Below are experts of layer 4 (counted from 0) of a mixture-of-experts language model. Rows are named router (the router's row for the expert), gate (a neuron's input weights, with its number), up (a neuron's input weights, with its number) and show model dimensions 0-63. Each number is 128 + 24 x the weight over its row's rms, rounded and kept within 0 to 255.
Before each expert's rows: "gets" lists some tokens that make up at least twice as much of what it gets as of all text. This comes from a sample of Wikipedia text that the model never trained on. Tokens count by the router's weight.

# expert 13
gets: "al", "ly", "ed", "ian", "ic", "ing"
router [141 107 107 157 128 112 143 170 126 133 155 142 113 118 118  90 139 140 143 161 112 136 132 129  89  94 171 154 138 151 176  88 118 147 110 122 154 116 117 112 104 102 115 125 140 138 144 154  79 138 127 124 140 132 130  99  98 140 100 184 119 134 118  90]
gate0 [ 97 107 135 119 152 111  95 103 116 113 134 113 113 104 148 156 118 110 152 168  93 123 159 129  79 145  81 154 202  86 120 121 138 127 141 102 137 144 106 108 106  89 137 146 143 146 139 123 117 153  88 141 132 117 124 160 126 140 141 131 118  97 151 165]
up0 [141 167 163 119 102 149 153 124 129 180 114 133 118 149  98 136 180  87  75 110 131 117 137 114 112 122 167 154 106 101 161 150 107  79 111 124 155  83 112 138 147 149  81 147 100 135 103 101 139 134 156 144 139 145  92 115  97 119 126 120 150 140 143 143]

# expert 7
gets: "i", "o", " he", "c", "e", "ri"
router [138 125 125 127 128 124 122 149 153 105 135 116 120 133 153 163 170 114 142 131 105 137 157 125 128  84 163 129  90 172 140  75  87 152 146 131 139 127 108 125 124  90 139 152 176 136 127 153 115 110 136 124 156 107 144 132 125 169 158 142 115 128 166 129]
gate0 [155  98 103 142 148 118 175 117 106 110 143 130 124 100 115 193  89 154 168 120  99 114 150 101  99 132 141 121 120 165 117 161 121 143 131 134 110 107 153 104 119 123 126 114 127 118  87 155  80 130 155  80 157  75 121 152 167 161 132 162 144 117 143 101]
up0 [177 146 153 122 135 140 111 133 104 154  95 118 126 120 150 126 122 154 143 137 152 137 146  89 131 128 141 133  83 150 118 173 142  88  97 136 170 123 124 129 144 157 171  67 132 131 128 149  89 141 117 160 146 102 129 126 112 128 165 149 125  98 177 127]

# expert 0
gets: "ed", " was", "ing", "s", " is", " were"
router [163 140 109 167 123  87  86 171 148 138 136 134 119 148  96 117 171 128 122 130 102 133 140 122 116  86 149 183 135 160 166  94 130 142 140 118 145 115 125 144 144  96 134 132 145 133 119 150  93 150 101 130 172 121 142 123 114 138  87 151 158 146 144  94]
gate0 [114  96 171 151 146 125 132 160 159 148  78 154 125 120 128 154 170 134  97 126 105 148 133 148 102 139 139 127 143 117  88 158 145 101 118 122 130 111 134 124 163 130 118 177 169 133 134 171 174 134 165 140 101 119 141 159 108 103 135 121 120 129  98 152]
up0 [119 129 130  89 146 128  94 108 121 135 113 137 102 131 142 145 123 119 110 143 138 109 123 123 102 139 137 118  85 125 117 122 150  97 136 132 139 137 111 168 138 142 142 122 142  98 137 145 117  85 106 136 132  78  89 124 159 131 133 108 166 147 154 119]

# expert 15
gets: "k", "y", "a", "an", "z", "e"
router [148 117 159 145 151 132 114 144 149  97 133 105  97 124 147 126 161 130 150 169 131 159 150 137  64  74 155 122 119 178 131  84 130 161 118 115 166  75 118 107  92  86 125 142 138 126 156 137 115 111 141  93 120 102 159 119 142 156 139 152 142 123 113 105]
gate0 [120 117 145 104  89 121 128 183 134 120 129 119 141 122 119 149 136 163 115 122 122 109 141 127 140 158 157 147 125 154 109 134 151 129 155 128 113 169 101 133 120 127 155  98 104  69  93 145 147 133 181 123 137 115 119 135 147 154 173 109  82 129 116 121]
up0 [134 144 127 118 132 137 126 112 139 120  97 113 128 127 120 140 124  80 146  86 111 173 171 125 129  95  99 100 133 100 152 110 152  86  70 156 143 124 133 152 141 137 154 129 109 163 137 137  74 169 103 172 107 139 124 110 125 127 110 149 169 136 162 162]

# expert 14
gets: " in", " and", "-", " to", "\n", "|"
router [131 108 122 130 111  91  96 172 158 116 133 137 134  94 104  94 129 153 173 125  99 123 181 165 116  85 180 118  93 163 224 114 153 125  83 134 119 139 120 114 135 129 128 114 146 127 130 129 102 106 139  95 131 111 150 147 121 160 136 137 154 115 104 126]
gate0 [112 117 151 165 120 141 149 120 119 108 127 129 159 148 148 131 162 117 116 123  90 133 142 147 110 148 165 103 172 133 111 101 138 140  92 175 149 138 101 129 140 125  90 119 129 152  86 131 119  94 148 149 118 121  38 141 106 130 155 123 104 145 100 143]
up0 [106 146 121 130  95 122 127 155 144 105 114  70  96 146 141 160 120 105 175 137 156 120 106 162  87 138 173 140 138  97  90 116  74 124 168  98 120 182 159 123 129 155 132 117  92 147 141 105 124 110 132 119 168 152 167 118 126 161 104 134 134 143 139  98]

# expert 9
gets: "ri", "ra", "or", "la", "re", "ur"
router [156 165 124 174 135  88 101 165 132 120 119 124  98 122 160 139 196 146 119 141 102 106 181 154 118 113 180 132 131 176 139 110 137 117 151 123 180 123 108 134 133 116 104 141 120 141 120 155  94 118 132 109 121  89 120 128  94 148 156 134 148 120 137 121]
gate0 [146 110 149 153 151 113 148 127 133 151 108 111  94 142 145 118 158 120 135 129 101  95 118 153 102 149 125 138 106 125 150 132 143  75 177 155 160 114 120 152 153 163 153 142 113 117 112 161 109 178 143 113 112 114 146 130 148 113 141 180  94 114 108 120]
up0 [142 133 194 129 109 117 105 145 104 157 131 105 142 169 187 127 158 112 139 146 139 123 104 126  86 150 152 108 139 113 126 151 113 138  93 173 115 109 137 147 116 108 115 115 113 119 135 123 122 146  91 115 144 115 139 130 166 134 105 136 104 133 125 137]

# expert 12
gets: "s", "ment", "ation", "ion", "ity", "er"
router [152 116 114 175 112 103 150 188 145 130 141 153 100 146  71 120 135 142 132 151 130 146 156 130  80  97 176 160 126 136 143  97 101 185 148 125 130 103  97 102 105 144  97 116 138 153 138 126 118 152 110 107 166  82 177  94 109 147 138 137 152 125 139 125]
gate0 [157 126 119 141 163 103 151  92  77 115 138 126 105 132 149 171 126 123 146 108 122 119 145 108 126 122 177 137 110 148  76  96 113  94 138  90 159  83 160 100 170 163 117 142 139 125  84 133  98 153 148 177  67 139 103 115 148 122 147 104 106 120 148 102]
up0 [116 146 147  84 125 159 110 145 166 139 124 120  84 140 140 118 124 155 145 119 167 121 149 101 132 111 131 137 117 133  76 161 145 130 114 173 120 160  72 146 142 101 121 143 132 110 121 122 123 135 164 143 172 133 108  81 107 119 135 100 123 124 174 127]